From a checkpoint of a small mixture-of-experts model trained on Wikipedia: 43.1M parameters.
Below are experts of layer 5 (counted from 0) of a mixture-of-experts language model. Rows are named gate (a neuron's input weights, with its number), up (a neuron's input weights, with its number) and show model dimensions 0-223. Each number is 128 + 24 x the weight over its row's rms, rounded and kept within 0 to 255. Numbers have three digits each.
Before each expert's rows: "comes after" lists some tokens at least twice as common just before its tokens as in all text. This comes from a sample of Wikipedia text that the model never trained on. Tokens count by the router's weight.

# expert 26
comes after: " on", " the", " in", "On", " March", " On"
gate1:120113127129152144161117143078172119153133109107178163116120155073129174138163130152125129163155135113130156095184164111142153106150130129101132129141156114085126159097121096115157161140128160128118147147143156145142140113117155095152088175083125109137120116131126103117136113160126139142105116139157143128134147112118143155165091135120118097139128094114100138103112132091111117120093160132113157178066109094140158156081115191112106103195112176139123157138122173144118123100106119174099134168167125133145126077158143126106097114138158139154145159121103137139113115080114133150109131172133116139118126147125112167118106153146124118147137146130101134107154148134130125130135
up1:107095156093144118152138073080150113165151114119158123124138114109113150161118099143131113118178153142144120085127132139132112136111134135139139125099132122157129121149144136117121097107145183126178155141105157101129088123095118127155110170126129128133115126126154108115119131156155087122145108078127098109167142136124189116128127100175106104095132164103128165098145158073113113109127142144114118124142065123120176105155106084134099162122117160148129132090107125146168151158153144174154181157100135159123111126099121108163117134126150123109147159132102096127135157125154115168107154126130156127166130141131141118093121111100098114084125094112172114143136161166148149091129

# expert 3
comes after: " ", " A", " S", " E", "S", " C"
gate0:128107146101141104145102165123150130142102100098151193104106133114133131117104153073122122143096135143153117118113168138154115126126127138090169126135101133102112143099131110163108114123143162148093123138163133126071119093158109117130171131144102103110129128162141085143135108113108124113113090149127144156169132133148129125112113127172112135138137123165083155100154160164149144122129161104097097152148158063163168132119119125096138133114141152138131096109124142133144124078103080109116165187110128150150138132148148135118137116112090089110063151145114151161156119156147153153101109107148170116111111157100112140131150149143124103126176132124195121131125136160112099121153
up0:142149173149156116109148154125132111130124162154119154134148131107113127125126144178117148115120125105147149138156136089065107147126131135144139150145191139140145140144115148107142088118146124147133155117115166175142164172103136166101171106146150150119110146135135142183139127110163105107161139144151126128134156160115091102146174103093150093134161114165119108161115123121129133133138122124149145159149151131137100148133111136104112146126123105145130179105191110140156135192122152155134099132150110174147148174100173182148095099147171165129176111135114107138097132131141133152138146144130117115164150123164151127097090153128145132095130135123138082102117146083129125139092

# expert 9
comes after: "\n", "-", ":", " species", "ia", "idae"
gate0:142113138095130094146148111114106130101182148146173148129104086155123182116150101113126110127097108130116156189096135130097130106126152136113096112131135143131156102140123101129104157108107135090170101123103143116138150120125160119109142112130114115127135139087107083135177150094165144136172134122128126106128117158117122094116136116093099099107129115136151132095117123175078124129141156123152116144135177143101136070104136152144118124115156132130136097061103109116122181115136146101166104123103088107158138054128119122101135130175145140149102094141123155145071114132121121118141112130135135124125112082095157118134142154118123114164171154184151175120126127135129128132160
up0:114133119083103107159105127122118124162182136164117111115115156145141085105133153112129152126106157188088121134136094146155082163166129094093100128169135158135117129144124134139146112087137080136156113135128115137091143124142078158118128140092133115106113068156109125099109093110143131154149126099120132102105141124167120123111132122093094123126129126125124137076150153111117190094093165160133129122131077153100132139098125151139138114073111113111095113122128160166148116154136167127113137158140138108097185145114152106118152105120195124131140127116141156143123116126150169154146117097130158128149132098090095114094152108117147153119141112123151114150136098135103162096159

# expert 25
comes after: " (", "(", " (1", "born", " (18", "N"
gate0:118102131053160144180135111142144142148144118122146113138126098139128131143132162090123111114110129152106091107124155134132115147160109131086108153115107112125112139170113132126147182140121143102145087121099099080081163155114095150159091101124111141105121136141120145154144168133151150129129110102092157124146115145158141103112180145121099097107113093122112140142113118167127118136144179130098099125116120108108134081101139133142104111169146154123154129117118125140145167137143108093112167128113113186084114115117156130158093070110166101171127146109160161154094116110150150128181128141114115124123127135144125146138148078152133105130110136148121118160147126130107065180113
up0:103133121199117089123167110099100127093091139122118136111116151122118137154093116137129111162133139118159126123133128112108172097111124106124131130108162135126125174106147125121088104112100148155112165134127142136170079130141116138104127103135102118137137122137179146132133142122112087121142138121082103139116105120143107108114120147117166126148136139143148096155102120104115101103138110112121166125147175130136115149158143138139110165066125101145134140130150150099184128086134127141133092111134119122169148102133118140088150186166092165093148128152087129079141147142116112147068145168162131148086130101130122133144142197140098138136157096121139155144110109110115165065155